Experts of a small language model: 18M parameters.
Below are experts of layer 5 (counted from 0) of a mixture-of-experts language model. Rows are named gate (a neuron's input weights, with its number), up (a neuron's input weights, with its number) and show model dimensions 0-127. Each number is 128 + 32 x the weight over its row's rms, rounded and kept within 0 to 255. Numbers have three digits each.
Before each expert's rows: "mostly gets" lists some tokens that are sent to it at least half of the time. This comes from a sample of Wikipedia text that the model never trained on.

# expert 9
mostly gets: " 184", " 180", " 185", " 1961", " 2025", " 1965"
gate5:147141119127133132095092092080097086096146138099156120108069118137104123115102133097117165137142110130173100065145111140179120078176141139141132091133141135106141166159135105189120111211055074123192144187104156175095106102101132083130140104119112101100102093187144143087074144069123079152121126130116131099088139125145179061112154168083145157109176160120132098126133077174135142072201
up5:171162177125158157082114160084165142153084123136181157154094197148095111131117158115128070127122077052160169102162126150169097090113123128131101135117129195108108100059152181092131182137116182175091097195161133149120119103105183175150172112105156136140139136162065124175175091123142122083120109096136107164153125135126135132187064120148134140143146128122173159107087182116139148089128
gate6:157121151174204156141081114150119102092129155166065078104100157145142158091194099128117211109161117153108115067136145087152095088134116152161126173143075119190107172140128026100085130096121093129119164144151121151097142176140168090170140127118102095102124128099122094102169168151125123120163144155111151157159088085108119130135139078075180170131158146176108132089098120108098107162093
up6:130130076149131108161119118090096152178171142123132072090138135124151114135112119189115178119152125107139086149091098126124128097207072081137123129161113100169069082110112070116146071057149121123096136157122134143081128137110114089150122122148087098151192140147126115085181088176209168118207170163133107179143136090097198105129108093118173121105110100175125120148111087100105135156148
gate7:150144188160143160099130060098121180131130146092156169098125133091114131140121080160127089070145096093117068170115119102151203177116157154134184138119155049127138160097138163130079133123128154108160049081143138077143163155127104154126134098124128163101148132123135140147102208092137104150144119106160126123173158154161107122209134149123157135199183113155097148129086146198092126153120
up7:105128190151128111125118149142217099081097112222128103130152088155183169111093097117127131131166117155101076130103129170153165096125135107163091087114153180155128149125157147114178142146158065119113160096152165118128063137089141143122134127189047191169081108145135168137157121122148169132103095135206129113146149150079106180126085159135151112134099167138078124146093105128135163173115

# expert 11
mostly gets: "raph", "ript", "zed", "nce", "name", "ruct"
gate7:179167188159118157123117104122060132127195150088108146109135139080155098041089102134143118059162079077116118152172121116130181141130153144160153082118116129148144217101123104130108182111065131152128109122135146118141193115125101156164153154139109129110119136130167105125180154144146125134132120117179113089112181154158134129156136120156187119157106068121145142086089146213097174130065
up7:109145152116074144118140118139160131129187154205150121165116163099124083144095151172126094146177092138111063128110121091180117124118135172145080086122126140107086126159159130146158132150126118067177136146168143111146121120123098127211160111201088158108077064139103113180172122098156209138097084114194104155093082136079082121138154142106140130114114183128116096115161127186106156145171
gate8:096118102061081099128108105059096151125142155127171108097133136073129157128147112148146137086168117113087171069152124092100154169117144102109110108160136161081103115106129053115045129152148080123148127236127110105074176131128106119113122114086142127144116158180087147187078081176129124157111164127127145143160138167076100155149107131159099161113093095086120145109044149160135147142138
up8:096119168162136052113102091126136098104100147166147102127096165093135160099093155033164081173074088166084092097197147112132098157141075156131142147135171117174096141177141121085103138078132135066113095155093112113093101120131067115135111160147067169142139135112148111163160122118142076099152145157100131121142164128138097125116128169115139192153118079120149147221111140134169180140132
gate9:114120072168161120116188100101144132103102138114110130130180091055143170088108160113154124132122142106125201135171163081114170152144107157109108142081111183110108174106094087105067130118069118123084115124149123121132128116177131114143115139107158137150193160112198123118104105181123181160151066092069214181103157065094125097179130127126158132145161127108090148129148164170160136154113
up9:077110156159135135125102094148139124117066143143092083131139109114136126133077147130198079115145064091076159130132142132171081174136106111138203160085066178137099125107133093113146108093173132106114126142158193083146088124160121125043089150174151159157146141134068165090137141093144112162100100034134119113158082172174139160119188126099142104128134097080120121135108091125155121133089

# expert 5
mostly gets: " American", " British", " States", " National", " Chinese", " Russian"
gate7:152173188151127095128113117122090086099167112110177118088188128116110108078126118105154130127143099127148147152099104092163144157133173162105139082129168090120134141111151144093140188123126117197117106121144175108091148133062137115100071139095127157108163080088182158131125149073126146139097097135141091050163178164144157113132160133124221142144203132098166110176142153213149131172143
up7:127125183125131119098131103127203109075108094191119089119141158103115151117131115143149111094183162114143103090120141122147138083203109146150089139136142165126080190142113124134188151134159116132135114148158159109174131109101154140127170115170062177129078073168122095148089029140078115117129118093161082141135170144098177165137137193104171105178139112184155087160179150122107168113148
gate8:111129105089108125135109093067133133111109136085147075089091143068118145136161123149148125105189096055110126035217068110088163145160096112137096122146151141120137153129099083113074172090146088132150121182123167134071182094095155110119129090079136128122168151163078122166134086133116121148125158123148122146180086098163061124123115159138136125127088118107073123126070158164139183150138
up8:088174119124151084104091062175095143102127111175138139119113162106169135169090150081107141113111107058091127148148130103151152119188051125097068186110134144125107140158178095111091144082148112131118103138173046142119101083164067160173117087146099133143167113161129120191127129121090139158161158143128177130109194100184101103096115148151156176159127098078139125157112131118173181129124
gate9:097085129161208121139149092058157144108116143118133132057099044100125141076180145136112142141185115186121123143149131099107154136131173174148126160140111109087131151081086117092111117122107103096128104135121109104144133119208137100121126125141112094186115163136181127126069099160109164179107093116068183155100177114081074131138189115147161144131140163100113135069064171150127160102117
up9:129107157152167076158123122083142098114092136140091098131177091130140155117122101102167077115118101122118166117083084144174084145133122141120206121145108122106130101115105109060164163100142120098115137163139195110161156078217126186116069169123133133153143132116167199089097129066123136138069111038107115125129128178150170124139186109138134079123156114113132141105079118079150118063124

# expert 6
mostly gets: " but", " or", " and", " until", " then", " while"
gate5:073139117113160157120145126155098108120180104015129134107142120170120112114120144145148198123157081130159097088136168135192170152118097134131144117123111130149126100150071125161083098224124096114178131172097140176141121065099082094110123079105109072122116099164143132066082125109085124104140138091156153101050161132126124077090150117130110137120110120137165094114179132138196120091138
up5:168184106137154122104122143105182167115127119145183159096140193168149173118068154112160094046113170120125155110090086098166111142180062157088114135157173131142197163101142131163140149127114152182100087129115140099110135080110164172097152126144145144108169121159178146168166128108153174112131177138098122157199113115167114155122149111133097145146078196127158122152046117152161128152153
gate6:112130208140209159111120180124122163138125173188128073084113152120148173157144112083134192144127155118103103145135148102144104102167167103081087158138078151114123188121097080066076140110112123145091156131175133148149109183135143067198130092130144101075109097077109103193137094142165078127139103128129142136152097106098160097197161102113150131100168123111124170166129167147121112163129
up6:114147087148120110097104139081146113169109137129145088094144116106162146144115099113131232134104149099159142153103124177159149102220182089114103113140104183173105146118114094095077104080196189160118099151152169157069095115115080082149086136142102124123163100120101151108122126141161077078135158129175113130109130105142141084162053102077164111147126083138090120180134128081113154135164
gate7:120166159167155152137143064107094092084152083089139150116086112079137088128095127090113113121125050075076130132128117106125144195104182150138154073121138147172102110087125167107125154111092118142125032165157177129170106168121125152170145113133126134155133121106127146088152115147089115146060170144155133093119125133192154068156122099119200134229166092141117119106129164150127127131091
up7:122167162150114124084106120090126114122151130158113111144146138143112224103111130182130098109136139147090071139161147128183119130140201179150077088144127160142122113179132118099088143149160089089150195100138184116155133101100149139101152138168100141216109101173129149100131126167184176168125093131192116181137083168105122161190128207147153111106107140173133131087130154125068137157113

# expert 2
mostly gets: " Ko", " Matt", " Jo", " Sha", " Nik", " Ep"
gate7:150194160160101183109131095085056148094141172078135122114181103108097127102161079135127090133146090128145133160121124093133122199122044161127151089109178032106165117129105178100139116115117130151168058148166161078132168130102136117107100131126168160112164152110154166169146163131142130137125134140160104114182136172194112094154167118114169144211150101104133127149110134171147137136097
up7:125109182109104104120097114041169140099115087225069080186144110121089151150076121145138131085153123127097066110137135113200167101128145160130114093155092181179107131149156163118172119145098084102136159083185164124154112106094165156134127100166064134142116137169160177142139073122145174138130135130131096151112084158115114138116079194141115085149131147178095087141130126126129157175125
gate8:071131097126068147115093098089117125101144128112165109098133144075090164157131164084134148091119081123127127069138152113096136190169096089098059114182109157111139126113138059053050139161128093096151116167117111135042204104137130120111159074074121130128142161144086112129143161127128107166104145122127139161122100124097060125160135131188142152097129069124120117122081189160140135118109
up8:119183157097132113129097051233143116104126171178133117135118162083141107130100167041104134147126120101070136119146146086089098128119075151092109165169135133103081154113101114090084110067141094108129129128115081108091139114102106144159154111170067122142160080152133088185121187078109088061144157170099144137126193180155123132116147160148105141127138088106139131138104135149156139181145
gate9:115097131152215149093113093091141163119118125107099151102138122107144167137150159124180137099155141096170130129165159151125165135147130147115098174071110185118117097137073123126051130110130133140109107138091111150150145190156114102106098134139123114182088170178177128086115108209119139142103061110075147178164111095067078123177168146148178140083128089083148148136062115201104143141122
up9:145114110123188068123085117098140080151065135124117095129162086106149127126103143079183157163192080129085118089135091161137081119061151116102208117097110156157119081033087104093135138104153138143124117108140128130134081120121123154103110109173094145106091149120173132079131133147082108096095139075118090114156135204156149128159192127143158063123153095088107167123115088103152160132107

# expert 7
mostly gets: "í", "bert", "ó", "iel", "hard", "è"
gate7:164163149113073150131124037086129135118162081094162092096118151106112103147088161104130141097149106084102121153136109136146190178141154144116135101153146055142188117135129166091115137138155125141152066095172165094149150106090115108083070088154136107116154125092159165129115139061097117121152172125141129080136061152137114107191124098121171100188186087146105147193103152180168117156096
up7:108092189151102137154127132109146120071150111157143083178172123133105156108110097126058087110132140113099084139108096134168163058169133172154158107158099100183173151119153150116156151146133090142110150082173098127159126108098179152101158118174097119139116063108130153122122140065086176131097111126173063206120135148105124162150096186164131047131129195151103100166154120116124166169106
gate8:108124108096082055172103103101141144123086168129113086159129176096165195175150138111157143160155104141125101040166064118106117197144181081082103144168158160101177104115131058125129166163119117157157091143156136103127107157073131133145139075093151093134129136164084156157120091167107070139147180155112091136126138144155094122148200147164118141090060120118092145099143132149129154140130
up8:097117152115103132138107097178112084075060123155130128126127156062145125168084173079149129155106135152122078086176190098142165153163042117156153146129115101101177120152104114104122107101184081149151120112117083092147096111146088103182143116129111137124149116161091123152136073086109081144144163174098118122081190115127129151111136193163136155182169105099043078158119109143121153162159
gate9:115076072163154143124152080087090103087142126088116158135116124106130151118148147099112148173145157095159138124159145146154187111151117121155080157097145167124108127105143102145099096118154090088110121159099103133122184104143073125095127117084135081173147175178201124133081132210083167160113082112030127130107154077090057107163164096162164083143149093097106098107131113149178168114117
up9:177116111130109106151099136094143103150068149143080096185158112124163143108145155091187113106094101110169122161119123133136141145103118098123195165115104166206071053096131106072125115124155079089096164143149164097171109116137096139060084116154101165114127130145145138069175136104082102095106118093122131130145069159147068112115180098124133110170132097116125160123079067052180133134114

# expert 12
mostly gets: " JPL", " Species", " Representatives", " director", " architect", "Personal"
gate7:136209137136090148115140080092079116094178111062134148136145168123091080059135134112112117065134121156114107154114126084121168195151129177149099098138141081102155109154139184123132155162125187119087103126153152104150176204097121140087121134153124132100144122097156153132152162096159137141154128094181102123139149123145145054190135067101177158120147071131113094158074141150117101179076
up7:117133163107085123129132163165221132081152107220130113117147122096112169108076059122105079137133138120100067125108140161118197054119140127133107099137116156164125134176186120118160100142127098130172152122132181102110071102105141158142114137190083161120069109184089137167110098140132096143116100121141062111135127176100151181147144163145121091173150169161142109103128148117090166078142
gate8:142194137099109107171101123066127086104100130080149060162175155068115211140162097142157150102152167116104161091188111115133128154117126094124120145180109140092098146081128104148108143134142074128120112165105126115052174143098133094095095093115134144151129150137074143120122111145155107170102155167132171139121125107029098114145092129184133169143127075121120091087054148162182129092128
up8:068157172117121072096100078173126124061131127171146139120095131074160161175064119078151095142084118086073135169126168081138189092128082149109133171125133137156089144154125118093112123072166084091138128118084114095081070131119089123150099149175090163160188102125115118158105125096117109092130167145063172108138160120114106097135150146113174172134171116125150100165097099115177162157168
gate9:131111146135215092102149091072165088083130080135118147092131108086130110141140156132070150107127147139134172131094116097157160157181139149192076154155109145128106126129129124104138117090105116116159157095093127117138127083181085125121150157103128124138127152101190146101107135177080138127117069113052172218129184125101126109201214128149157151167178126123091199111113142096143119140136
up9:145091153143128088161128158074123099121095153125153125133137117137132151114156104128165086074165149035147120136107091144165080103116154139098230145165102160116066104062120110133106145085160167135107169166114176094154049129196130166073094161131113146066115107145174156082118135091147096104114117093094108109143117144119126113134196137146127095206142125111098102132079116113110105097129